config.yaml
d_expert: 64
d_shared_expert: 128
balance_loss: 0.0113
router_bias: true
init_std_router: 0.00942
n_head: 2
head_dim: 64
norm: "rmsnorm"
positions: "rope"
optimizer: "soap_variant"
beta2: 0.99
doc_mask: true
Below are experts of layer 9 (counted from 0) of a mixture-of-experts language model. Rows are named router (the router's row for the expert), gate (a neuron's input weights, with its number), up (a neuron's input weights, with its number) and show model dimensions 0-95. Each number is 128 + 32 x the weight over its row's rms, rounded and kept within 0 to 255. Numbers have three digits each.
After each expert's rows: "mostly gets" lists some tokens that are sent to it at least half of the time; "gets" lists some tokens that make up at least twice as much of what it gets as of all text. This comes from a sample of Wikipedia text that the model never trained on. Tokens count by the router's weight.

# expert 7
router:114153151082066156181121166133111060112094150130112131098147128141105080125129105142151071106128154127136144122093057155126104183099134119122173121135148162074176209138130134172059125175206137110113130099136162162117175135124082181142154148114117123198100117117121095112120132175171115174
gate0:090144145099128159162138150154137133078082147137165144134152196151127067085164098113142106131145161128114161177155152145165131104118115108159150150160150193108189220092099121141097146160090118116147144159080187134156127117163087143105069126138092055149135092155124168167153175129147159184
up0:093141195177065147118159190123153126158163131189166102078131189154162145080118121125096167093099163163126108161122131111086152110099180143163082138109141129168144059141108181112151179128109111170122116124120137070101088126056119082134166119129117177146108171112129108128169115108115100177
gate1:094117118103146131191089156164077079110114131159089154118134158135140111131087091101049114107139121117127135101066118147147122138062068117172149084135067088126106170187158098127081148189144123113130163148083186155182101073126149151109129107125113121122126176090070102107147119155118158180
up1:133133171083135162146127170132118122097071069172106159126116126155115080150123152065110119148159132123180153118167098108140114146054157116128135109116119131150157161074161130134034113085173160087181157129154087164146071116146082156104156100125094075178154120142160106138092116089165110073
gate2:132188152134072179121071150158138107072152124099087181095142089090121139088146136107168120046149138152184148076106152174157134146137162089175156153110113133142128188171103090157179132153180178130178087095103193103137100140096118127130152118124148135141120172150172131090102128132109153162
up2:123201100079144109103131078157173130090146146103013182129132127112155152095148162128150161086140111150124091132167138121154133138099085144180181133126115178184198114130069125122079128117108104108116074128141156107124158097164120083082098103122128155148110119169176091176120088134133126098
gate3:108177150126054188161126130146061166164102157122086116140090164141146173121095185050145121104107085135152191137147147126110144104092125166151152129137168128069120107117120093116108057114182073159148084167140111179124128146156144121120157080135121113176161125165133142132102154155095133195
up3:088158133153095135148131109092125113173194101147145205110154061104122078169150144125104102132178081100166182124105191167089110086086137098089202088160105122151107120128144156122135140128130115164140155181136131160105106083118120143143139121140084160148177127085081093141091105214121113116
gate4:128096175108097154142136125182090119130076112123151154090170182132078080127169134176122034086164159148144109179129165148132042183142099129142101135124140152093115129147190107163090178142162163109107155124093173163144161130098101138141140125137106148131117137185142204073149118118136153117
up4:114122092107170058101118121150141114083158122131145080153074183157161055135070183120138096138136114167095091086149111168150111145116146115111069127182088139128148189154106122125100100203164126163114139193097094148078121119099164167127121099157141107101099156098186135120103117184142138095
gate5:093133163092124172066100092138195180097107155141078136121162155096084136106143123089149106122090192134089133131151095190138144151082157137154139117122161128089168139144140118133150078125121180133167150138145204127166153141100155139161129151148160118099134141063027112138123150128150056157
up5:121116106117075150113123135153125113151089099145133106096078125126157147060167164178183132090114143122112135154113137120106158091127100178100229177101116053128090216127102174156147132093094149155164084152194153176145134107162110109099082108128162124142139143149130136109160163178148132157
gate6:079157096102083159100166086144172045123133173135120121173139138126163169131160186204204114134146127154125172163104109128103133083134161122139155126121182163145136160151117114091113156199153112069166153113082098161070121120142152175146148160181101112139103123131122162126148102142190115126
up6:066124112071161123150083201122105066151122147077141126150114100196118133135130141168168140178188152144120125066135091146092092166171108121171103081172166111128110109138134111131120110152216173148186153137153101118147121085130124127102104149184099094130129160079149127128161080163164118132
mostly gets: " Port", " port", "un", " Bon", "let", "ubl"
gets: "on", "un", "1", "an", "er", "ay"

# expert 18
router:120090108096109111126112171148113084149112164136136095120127149135077131080130091097146093154122079118083134128034083100077128117097190108086152114141091153072150207116167127135139183158133203155116088122136135098119134135149175154157087165111114079169132117109173119084074171158157131118
gate0:123128165069172115130160115094170124193127113087091153106079129157131184060133098064104087187095093123120145100125124106089132129074145120101128111094139094122180143135134078082151189160162179133087142083100177136156143094138141166182109132095179126111087132169117091067104138119129128106
up0:161183093151123160167133178130091160106182088131138145155155109138098123097136116086145114125124115132109215173118130165093086115101100145137121156164118104163175131144117102143120075150062013105139152139108152138162188142093187152117105160117116188174162148117140134165144172128115087104
gate1:109121159074129076127103169115104054161118112162107110120201139169141078145147190100154174122124086139158148158105082166133143103093178122099090135128108118095159174139149105145131149117122109079038086128146116098109179160126117119080139109121142078159151157170165134119136114204067106135
up1:083130107126111140096155159159111133075146122123153162088111129127094120144151162173119112063152133082066129174134156162104125139099094158137112226111121141171091119133121098058098135163115159154132105147079092163046098135070100123169089118185064109115163129117084135167106130081134131154
gate2:099140153125084092136116146111091148098132096098129135101130136165101091088144112116102125152137077136094134105083078150096142077134119144115150127142094152064156191155189087155110107146120129097148147209163153106173104092083158136081083143159081116100194117089216098152075158112163101111
up2:104080114124037097132134181119066125135094139144160141128103099191104162032167089091110104096152122159137143114128131129156113143096158177114121123166121177113088119099168108130081141181141194139141143171107085136082116159116146119105124116153088040110127128073100137150138147109092160111
gate3:088141131096131135155096157119196126255123131148070117120143188098110082061157086099108138163109113156109100106127130163101131094174185082106146099118133169127115183102150116143120156135117119094092070149170118135171146126131157117196110158063122120106106133134156125137125165112166104154
up3:108167096091135164114185078161096121186124138190105167177101091144139116135133088100137161203108196123136135149134171123101157093159135169112088102103172145108142176082105122123149135155200133122102152104159133131093180105174064139086138142086106171161166148114107141142158180111162169148
gate4:082159046090135185125106101183130087153113126134118157152203163171076117149135145122060106093134123133135157145107116184078132155091142135145161137108137137020092155118148087128113123144161153121134131117118106123102121120118156118118119134094087196138120177102174099053154157137117089166
up4:118095103103169066149080190184127139175101101137170140130123058147102126063138123086106098093137128103054138153092136136143092129108145164157136064130102082098107138164145077078091148129224140144154180170084122108095095184096145122075118138118129119119157126119158124129128103127144143152
gate5:069105153120144086125022161197085179137100170111098088116135105126057123108102120107152170142123093140180150128058112100133152142112156089147140142123101143081119151112139120146077152118070150190115117089160168060139094154139122122093188128146159103158147101176136138097100128142128109134
up5:117148132148110092180082165114124083186128086126139139168163120134097128125158074138126120135113138111138075090107093128141117151087171131161192116203138111163072122090128144167117113154119199220084099148172100176102086098171123089104145102145132130154136067179174117116136137140180127125
gate6:090105074114122186097122121125106132146091183097169140143128168056128111119152170153112126142128113126084191121032141134138167176099123126175121114141095122111111174124217109093182156123115167138174149159085160099161118150157116088168101120099078164117124147138178181084104127148135140101
up6:098117137142099199142101194129140147125155113149159140186206152125119135113151131159192058187141117146072116127164096085124126095099157147187091066129164159076101153149124138126136101110101150074175117110117122189100154113128149097112142116138179166153121121166118136164160122161196090119
mostly gets: "p", "ph", "mp", "im", " prop", "m"
gets: "p", "m", "n", " P", "im", "am"

# expert 10
router:131121134096126153113125149163120066130166131106122082111155180142116154082115133134142141104102119127134170118135051171122153183131126105142135090160166057109138179118149117190149124095165162141148150084129139169132167104190110109206083152151100085189095099186127078113064174144134102097
gate6:085155131068123171118074126076136157147123109148144155099127115133139108108165114140175173141090108142158129125127078122074168122134080123165202112125113152171055155110143138150122084118102128131159155121083081109120084159081119120194217151198155124137115102165091080156136149123088082125
up6:144116126093175110144150098065111187138114101144071123158126138113122057113121160100074129136083113134129100107129152093111127109127092139119129131091119131183183078071142076135135114051086159123088158097132094059158136169097075160166140125102141166103122156189137086124098141189102100081
gate7:162124109146112123129170210078055111114153116116125134137081170106066125146133140099096113112081119110057170180079127166153120148092144102155147168163123096124119151109143101150111112137102080163126073136098065202208125141121118113109164116101119156098163112115157084172117093152135095088
up7:094113134107096110096112084114156174171065169137137156145071093174120190128170099107107133163136102081101139131146155164070101104128113092141128135146111144065122102082147103111094113123158124129155096161092129103165077158159060136084166144117189098166086159111065179096185117106115132160
gate8:133121111081121082129175071099121149085183148166172108132102166127125118104140155138097110159114097149103137147083147115167151145120170122207110099139135102076086127143123093172183110160103125100134172152099093157174183133167135143120124086219120153150154121156041112129156096133201146122
up8:052087185091111109135171129113134115131176153139140090115123132136177156076113100133202154055120132152088093145156146178113167136113123125164132107070187107134108171125170141139126118111147127112163094184145123150118124131091109159084144081085154111120137121121127120169208105086093042144
gate9:110139111120108121108067154170197081098156150166154101178105129113141134074055146086152152131109130143139103162164075141101182159115125153138176103110126100101128143168130156214068103137159177119153165123104130138113195101162146113180166122079132097137129159146085075084094087123127146139
up9:128129191193128121118132085123115104108117076082157170141127109054104195156099097135225144125127147048151085131110115190118085142101188142115120162113143061173137144120135140135123165101172120146137178172109156127112152081137096142143096126104101096095158134116139129181148133172097140113
gate10:094163166156151132110154152149168148145151131136185105148102114146161068129152156145155205145160095180106095156170102130100101157097132120160121147164116109089063136135117124141131147118061165207128127121130103143137138103159120143255124184157095105156160131115124083117111105144152110078
up10:115124118135080110100140173118119159101126160134095099122138178111148130135110185096109151111167159086151097098131114120125082217125144075101140132160083129179111142118124150154067183106136197136124083164122132093142114143201146127099139107120123132052101085098078132144124165094162127028
gate11:115133131139141135180109095132151099171181148102203087112203181141121072084115191115115182176114142151138149119091076147176104144110159080142146145099125151143090155168159096164106178158175148065142174116120096126132129072159172147167173099134136128102105112113108082120107091148092112112
up11:112176124124098117176114123130190130114136142158184157116120208100126107136155200186159130143178160080154110095143106145132021133166157071120163102113162149161157177176119113171108177152139129074129146121138125134185110125097113112123133072151131123149114092078133116091111100182144137134
gate12:125130156122068165100097111121087104116197069133154097117084132140098089091167105087154139111154165144127189130129094124103108211109143149122155134107157142095162162145104128184134151124171160119101138131077116109035127102118103150166104107164139082152102167158147147125115153222152112179
up12:157169140119164127078142136125169134187073211079022166118111141185119101125113128149090128132081095155184078164140135131126157082125095107175109123135128150111078106118095119083160128184075140144118103110156157109156118132140100118109165145153117200146174123092108089134102110112120098158
mostly gets: "):", " Clade", " Animalia", "\":", " Spouse", " Insecta"
gets: ":", "-", ".", " |", ";", "="

# expert 3
router:115092200120075105148109096129178100177098180126084118123131169091070121147121096139087126107063132126110147131095105120101092116166111101128113081128129096083105172151138078119123161115149099135153132116057162161111156096176143120168130162185153093162132080169129096145154180216127089150
gate0:145104143071130072100139069083135154120153132086144096151167145106168151112142139101134124095107154158132179196103111131112164189144104092106186142170130099106160159208160110143167135144123155109113165196116119082174130126133156180135137140112101179069117147177136143096122149189072168142
up0:135094104086133072088127080089098159146099147117103048132141114192163140098129119130124108110145154183073134129075112176123146097153100068166131136139154059108139155150209123110137131122142136123116119129140100131116133114140092116132140134097054205066144086140091136111126141095094211103
gate1:108161147105128137054121098101144110186113128115175111101088130098126135123146090103159179143145148138157149097195142159090142112113078070114131113117084089065146120164157091180216130101124140123084100142132157104158164104150161172104061105094179136158136124137100104124104115192094094074
up1:161169130147156112109102164159101171105141184154116178143139115124109105094130163166113080078143128128044059110096131139087047143172155171188143143122154082173144166133130173128095155157107137111172075089094162137124101126124115152140109138134084156153154124176117120099171100142132203168
gate2:085113116064058131099118122154112101147158137111108148162121165089159085194140177103135096179093090125116155158107161078121127183133101101170123157145117105111100137168094130126140038163126115133169132155146165176139131132125154092127134176146134083146095185064136069105103186167149125088
up2:091104081039066116140164147124159133148080114130117131107161190108116114141119098075175171087154127131102098127117162127151169128178149162113103185121133180188111156160062126113094189116084141157178126158127080123146121161129174144121100115125102116101140128183147111204120086097152123146
gate3:126107150102107114087088149098144147139158100142193155145169161099090194153106079134093165108155132185137158225147200171146117129152155159137130083137079105056139171095164164152164158142152156124149087102137110152077138127157096106117126176151144085159109088093131124147140129119071103154
up3:157140124111102132094172174110161151148161164109080161135105126073107180134168090100167175065123156208110119140118166201070095134152133086121087085163100127096108154077135150189118145131120180135143083073124123094123097141135071132144166157177137107149102107064120116126140116140132101091
gate4:102156115189095093110138108097102154181112188078129083150132156150134112131151114116181104128152098131172135076120086120097074138175125200121136116110133146128121068168129183194138178193130156102148125083100147116137060114121065128111095094091166153152136107092106133090164101119158139179
up4:186152127080221149150116089157148114139185089128081147160094136152075141089070121143108145108083114140088107124114064157148158133163126097138150118077114072170152158075180160123103118120141155070161176122144075172150180165072119134134111149122131108180139141119097096122104128093147121145
gate5:147169127170151085171082156142191115113079091177167132064145115141123155095116196118146100147069147125079121136150114146130144192161120205139090109139151098122164152171112144131114124169099087187110166153095144150107156120093132080165116146145143114137135125119163118166134190181184073149
up5:098137092132178126110116061083103157125116119170161086165047145117145152125096141178121105123139119164162153127160122102172128038151149116117158146169142059107093131104150134137119112148150102108095093106153131192153131179126084164094123186123130069154124082145143165075114117152075183165
gate6:133191129092108169213127142104151145116085208115134130119178086108133119129116159083106145147128173149164169108139138128120111153145119117115167152187100117106093166123128158227126204176127164150112167087078153154099155155123109072153110119149105192153108184090127154138144126135139126112
up6:145166098141174149076163103140149120083090075100159093133054145097122209101083116162152141151087134105130087160143107196159133154076141118130131107043137111145141103147112077078100147113134082136147099166146092112119108102161111103114121069109092095125132122132162111137182088198160135119
mostly gets: "),", "\",", ",", ",\"", "},", " ,"
gets: ",", ".", "),", "\",", ")", ";"

# expert 29
router:115142103118095144163150138168125100103086145135142111084101121154117078109154142101156117135097104052094107133074066102154133122194137153136159092063116125109153110138123119196160163137138133150139103084161149104147221210175129138135195141150084106117153082105070120124100179148113126141
gate0:077137105085117161109110168127132134135120134067143162130132162139216147079145176093111133113124099130112099098085153129126119141174085140147137137140099097143125094107134130155147124146150149125215094129158096175132086169117124153136214165053135200105156105131071137112115199121147133064
up0:149119152138157127106119141146074165138091152110108142112137186118130084126099165151100155122130055146157129124090093068038131134125141115125109098078116127157185107141179130148115148103135163170162155056177129106103130040132187114134199102114098102114118145117128196106100156138114083166
gate1:056152134104153110118098148117123134136093080127113120094101142157158072099130174093114137133145147060136096091130121111151113146135153106106077110072119146135179077183138075104143170142217102171110088089121152131083146108115094081131180166154073186122107112103139137148137189175119087167
up1:150151123111129141137033156163130160146124118189077136137153135116150054065174135145109175125118119116154108101099148132069158098061181099175154158114132103146086130078107107111184144146115161135142177140099153145163142141055184105097151160184106175112098121116122100109090163115095118131
gate2:097146147119165086131091131183084115115129095116121158110113133130142133170112129123069094124142064121103135158091088168116130124108163120178128140137092156167183120137143138156143133112162146165186065092076089171073132142116197159073182158128087089105166107107125092185143112095153196181
up2:044091154160107143139072144070134145202110134148139152128111099071072105124094115102154122140168174107094109142108155142106159068094101177148121122156176170178101085141145082104166121196126140111124167075138117080145075138126135161099123109165174099163148104124125087127171132135142172164
gate3:117112139131075096185130107141123132063125142165106112125171113163124100134161122107152159157140115076129132089118124118101165127197162196101110114133086096109150131148135138038143196170117165153117086145108136067153204182126110177164173132156104093141173099082143137097120155127114070103
up3:120121059149155170113127118113074131119171099090106193123132090127152124096097132107138121080106086122160169107135140159135129107063089154131155103126116059116165107122186153099117063059103104142171132142136130142155120112176098083105177114136072088122167089156157124162203060122121115159
gate4:130128128127103146130153151152188140149146143161114149119093194150173127144116130149125069068132104076135131186156173118178157168146133138135128096100051096073163155084170098111114185104093117124115094112144044159179077171135177160166173116069124137104088110087138126109139157106131111119
up4:059124095145209109158208047142148132127117117126056106145107153142146136118127124128159195097091115118138122098095114124165150113087106101135129144118082122145138155066122159166128113158103150062144129129125110180103073132138146122148178070144105130080133109104072098142117197145130089081
gate5:146133090107136073141169111115106177141102101153139139118175148131207090087171136113129121097098086169134119089121120138123147120171103139139143045084183185109148125153143124129156164074219098127161112099085123187113138170146158136100156133106094140099103105137062132180068171114116143129
up5:155205135104194185117112148157124129179129147182091113211091124125118150111106145153140132130074092115132086159093134141104125130092131058069142117180099081076144128144161139185100103113124147149175157118163117103108122108139037134109109096137079150130155147129188119134177089135136126154
gate6:102070165082083184217138082143142117145105093119086131111129135158114076109156123120143181178101115106126082088107120103172144150191138130155100084066115114110149130160147131115145160146131122173127158078141119117125128184146110187118137174095112149120133104174078155155145140154104224150
up6:099132127167130120170120151072158172171133135101148037132122166157079096139087061118118125144137177071110147174158155109142150140152121078069156082115110105137132203120139136088105142149133098126098164113127186170176123020096159160115121146116123172098138115144147140140174125102118119145
mostly gets: " Ram", "erbai", " Pan", " Wall", " Far", " Lat"
gets: " H", " R", " B", " L", " M", " T"

# expert 0
router:143091187158099101162119137175110093116148177157129135109090172194129143049173091093103110125100096101194133147093116166131123166112113164119106112144100120094142161130115094134145133122168129091168113096046121122125146191166124158171116177168156087109131082154119084122077117193097159105
gate6:147158106172097089086124086162131134125100099119096103099123120155066131131052052123162193094094153178142098081166093113132114089122152152144096088104159092155136123109148097149137133151201112147142135101108163106129123128136149135146121102213214133120081176150116146085190117142122157122
up6:122150120174141132151111082104109141155168156160178173067110153151147138109048083152085104086148178161194122045114133144130116076142116149209164103161128107150158124103117136136114087173118079172143126159121138182133095116160124090086122120125125114129111086186144148138172093163162169124
gate7:074085109075126138133150125123126124116167213169129103146125157177113131157101106136102130068102096060130089087153103137140160124170090106119130126126125105126235159142127118165150146135099146108111211091189146185158143142106099085109159123110086080156133173155132112125088103076138148136
up7:129151146133162131084182110114118116136153207160074115177194093106129123074140093071130114126128125168125091126127076138138133090076138140111151173072113080074198114099072181117133171129139139163090108131097139119124171196067094147094181125110113084106116115096113113152122133134118171113
gate8:164157185098168025142164140146153148115147130098106076129072137157064131082122156117107094107147096088132129142164123092157160207101114126159087115151085137177100116190182097140153127109136179173146116111138164130117096147128094141154142133176067108175172131109122123105156107165165149142
up8:151130109163168190163090148173095164114137090153125160156128174169132114070165114119053122223082129125137068105091093140101153097151112086097160092102118161126162111125079080146120095139145134136097139094174097134149102140138171082128144030151140146142096128116154171142101145105127093139
gate9:136135176095120141105136144127067121132085174199179107070178095157101120120164128105137113096163146165110166139123180132123112079121102097180087171045085167097135115154089089103100123155130127121129110147080184093088095127077101155193175117131068128119148125126159168124160133121094114104
up9:200097100169201118164095068158179150121115143124152108184174087154131155117098156118155138150163097115095113069098124136147155185105113143124139052142121088107157189123144137089172140117113142094108149099078106161124139130158155114081099110049112150150182087152118131167134113158143166157
gate10:102097158126108142142148094158134126178102103150102129122111064108151167116108179122166097156100196077101139135110170060139106200133130144123148119095102169051123058176118127166142155124132112110181143135077164161085140167128171132166114109102171203111145099121132092142169116144107173158
up10:135079079174158170168082099119123103136138083110119096135128116135146176149129176179141092141118152091080146167119184119120118148135079221144179091072114130111121129110173113185142103112134121147132188110079110102146167114080108128173125167131145168086079131096063114156113162141144164179
gate11:101071147113083159120098133154146117134146089074140068157064173158130141117087136088175154165104095117138145117188117121072120113156116166071177230146138095133163104130085130114124145100147143119138146052160056138057144133131148111143140119124084106166122141136139123178144121075147136140
up11:105098135093122163177146145131167185140143148121126050156066128187118155128203090132149094164085153102100163143133148097095155107118120179118194165111162145185163150141108121102154161134108114066130153092162108134101222106158142172164114114112132167121100152152143120152168148131175086125
gate12:098106201046141110159109195096081078114133152105098139163107158135141097120190152089177070184146182081106153156137131159157136156142167105171088123108121087163159124128078117121109116068121088123099139155117141141114161123079129121147098118131110084053107097086159122156159113141093120152
up12:133160126097115055131133168092106107102102182052140141114164112146119163118124079106107127134112148049141136151114113170143110137161148120130095118065093109135152153139152147111123073057119061063122086116115079146069161159166157139115073134064127107118087159081140097126139147097169160099
mostly gets: " the", "The", " The", " its", " this", " their"
gets: " the", " The", "The", " his", " a", " its"

# expert 25
router:086081149113136106130113140167155088181151187107090123089102173116108142134154151113070099154117109111186158113085094202115134217141107118126159091096134136132157140122125056130070117149144139107151124129100136159103217172170121165128138135152130114135104091190102111094144179133119085081
gate0:132048098095137126114159139123086156073166096136171140124117186125076137171141105151065151131118117083150175138100162138098128131069132080075079117083106127150121117123110093161100147072161100080122134157127045147087136179075135110073194122109115090079113103130134110092115123136142148116
up0:146214131143113133121124129164154059176081135067114149132092117134166129116099036126152077122099124145119097153062140127157123140162151182165170113119135161127177100124129145071100173158110152157158118139148204120172146109193175111138115146123145157152123153134060135118136086076120132122
gate1:183100147057133111134133120163115157080057129160125124141106114081144124099161130114116120206146158084117137125133060177129138137138182128125134148092148125156118089195079075129111160142157101084172135132103115150088149088111135064196112084140105113131122076192123071125149128144108079101
up1:076060125102081145095105122118102158149099100174126143159162143135115157148154089090090104206123123115129143101110160159142105193212154143109143138157148138147139135149166086114081143148161098112229171156103138144117167101178109128154079129154134084109160102150108085123192135162169125130
gate2:135122150151178082122120172096115158085117140185107159157135147107116164139080107147151169082112121129169195114126104075111070139140106105131128173184153089173070113149136162123084144172064113132157148076120134102156155150101118171123159147151135168084121157153122158100059121093037118155
up2:120122141131092168146116183129141136128141149149116147152135093142085083104161120085136147107143125121169181112114148164138172077109171109126090125091136107200142150096116143140070082167091122060129087164099172117116117128096099041150118150151067081102144131068171143180139064097174111085
gate3:133093129077121117104114092151151155171091134078111105061138169162134128094147124087142177157125102108135149109111134147147100125121123141133084083118119106104081162115127091133050087090119078112210121145132167162114179179087078086127131102138100209094115112145165129112171140212102145101
up3:184121152102137096043133084198132178142070161107131116061193154161119081098159140067120133186120104118131102131139130148150126162157106103098067089084107081118124161113168074097115120084110102078170152132164149143113162096091127074135131137175113168111101106116142133150125163165138124114
gate4:065138101160137086135146107126155066132129103131115099133076129065144144124109122147129073086169089095151137104152189170120185137111144124144131099058086140105092124193064139163109123152078166189093140167120152160100173170115160139139103210070141117181104109145132142127112128139138097135
up4:158177133133193178107183155138078102144124112108105096148136099133126132122101141124152146149145151185158110133116085054154104060156089162071174190194165152090169110105172123187172163152107215080126124104140113118105147124112132113168140122165136105125090138094107104125120096111161096124
gate5:123118123065074140072151175119066098177101054118111166095066169124159134164102125087146141113072195154099078147117142149114142096105104113113084158146107137080168120095159135138128152170100096131155124136113113088123150162135177142178171052157149123141133110114156104142133131092147062164
up5:203168129075111114083125125119126086178121105140202199163130119148129178122091133097156159096091141150146137105072092080109122120092103128136116146165134109146125182092143118118124145140137143073124175097183141148117137065129100158221123131169141099131159127113156171171129153119170077184
gate6:187191145155098156129117140152096137098142108070142084101126085075136197110100152092098110152139107136098121193148156089144097084135157113179117093178078137218149121127160133072154161159112179101149116097110083093107149143117077124130130119094072121169093061115103129140139120155147121146
up6:115100136151161141073155087112151106156075111189085155092089169188097105195102142168157129119123161107115149065069116124112138106113125176129129109117116146073156139164133172202124147146091090113097157091117113136161160159118155175149092141146098131105095123136191133119147070071108145195
mostly gets: ".\n\n", "==\n", " |\n\n", "==\n\n", ")\n", "=="
gets: ".\n\n", " |\n", "\n", "\n\n", "==", ")\n"

# expert 2
router:113141142138116145140131081148099035144138190171093164097121150143147100160184113133131115117080173176168100119060081168099077131128169085150156071125113106141144188127132071152094085103110111103139125134076172097109133110129133144134124147155130154139099115130188056076125127182165121101
gate6:080132133132121134152108080140162085112161145124124181142131108132106147102122119137088082099102122131176098131069153116131104165070179110150132137148154136090153051164130172112106081057094107139161086146073086084046178124105062117090131159164124124102138151113113093087149080074126128107
up6:116030139117114127135109113133097110081125160096155112142084116151187120168085146121219138149139187159127123099121096129091140140118135112150111168124159107123083143097095062106147091078121103081121089072174123142157085139048121141115103134159050188105134104123113147111100130119167113147
gate7:134105109112156139175103194137121120135132112114045096142157200107152138122142098111150105158132145127118154084180135104176152155104202082132136124101109155080153148072134145119134120125148056146128089067117130135173077098142147189083133191099128083148161125192127132110143090139132196107
up7:118131064116118169111125170038159125132099117189157098114105171152081142108120131140152120097129109155146131137150175134146134117146170141066066137110075139072113208149110125142161120086145138080175130110157130142186134164173144110127120186112151075091153098140186091114143100082082165131
gate8:134110100130123136224158169090128125142064141145110078179111116104114154124131166102112163141100182104121125133097115125136129110126102085166151097101111177115153171127121139176156122144214112164162111051145147155151123143153156074153146073174134118051116106108095072144129171101109151183
up8:085100125118065099105054114186127167158114106126130121119091102097057160137147177137136111090127122140107099108138154121133098131142093121158086127128097094077129070141122135170122202166077128140108105193174126051125120063155158130112107147147146083117082162130166145109115196118093158094
gate9:072170082081150103107132127090118127155159083131086104119141104178158208102098125102085163116093137115152124198096035135161136142168144113167138101093128142131095146149107084140125087121124087156176151155128172149107169128110152113090099122182139130191173127093112104129208142140118085126
up9:127119182120120178122144108146097097189100147071111139113098127117164121142151098097131169111079069173169137057102100088126143130087145115112173129113138160099119159079175142111064110097140121150155149147081230104088093061092149085085133163154137150124105171156132142130149121111131167085
gate10:145148150102133174116151148097119080154172149113072117122063101137147147086192158089113090163137127146164137106111100071126110139093157108186146140115131151105157128105131108098121120238097086107118075112136086162157077133108173078135101188150090175164150097127148064099124132139114135174
up10:122157147089131146150139164130173142110115109099166077122156130135124160036138054123127119115129179174185092104091122102147131168200098139153156139105078136096115153117091163132169104166126106119131127079100110087179105113126122073133188085159140138153086064114051108144106169136104107152
gate11:071093157049125129060088089089175157134128094168104144066143146147112153122125115113086072149113173125146125114109106081072100081101183101101121107106135067178087142101118090105093116087122075125100131092133099090122098134110135138120137196178078138145191121127140144100111124120129107077
up11:127098187085143165145154142124190144128045158097107151125122109125131128047135144116081125174127165135147107119123140113112116142143094118104109149103116106140094131066110112159072137153102087088114162173091116118149044063126118152157171133094120140119153091088209142102139102100185190151
gate12:112115158091106121096092101122110078058186085130196130115085061134100141089177100084135107124135148203161144160134116155113142141134161151144114168122114129129152106141122070177084120108128095147117161155113154123137131099128115149153112201116123135163050185093109099077147106140203174128
up12:153128151089102137116188117158131124120094139122124134081103108165124127068177110159114120067139096147098133128075127173090083115134094145151169166152161112135047112115129161156095120112157074116099163118150053131119159150169170135071155113069135124107122153125205108206140084160171132094
mostly gets: " January", " April", " March", " November", " June", " October"
gets: "–", " |", " September", "5", " October", " May"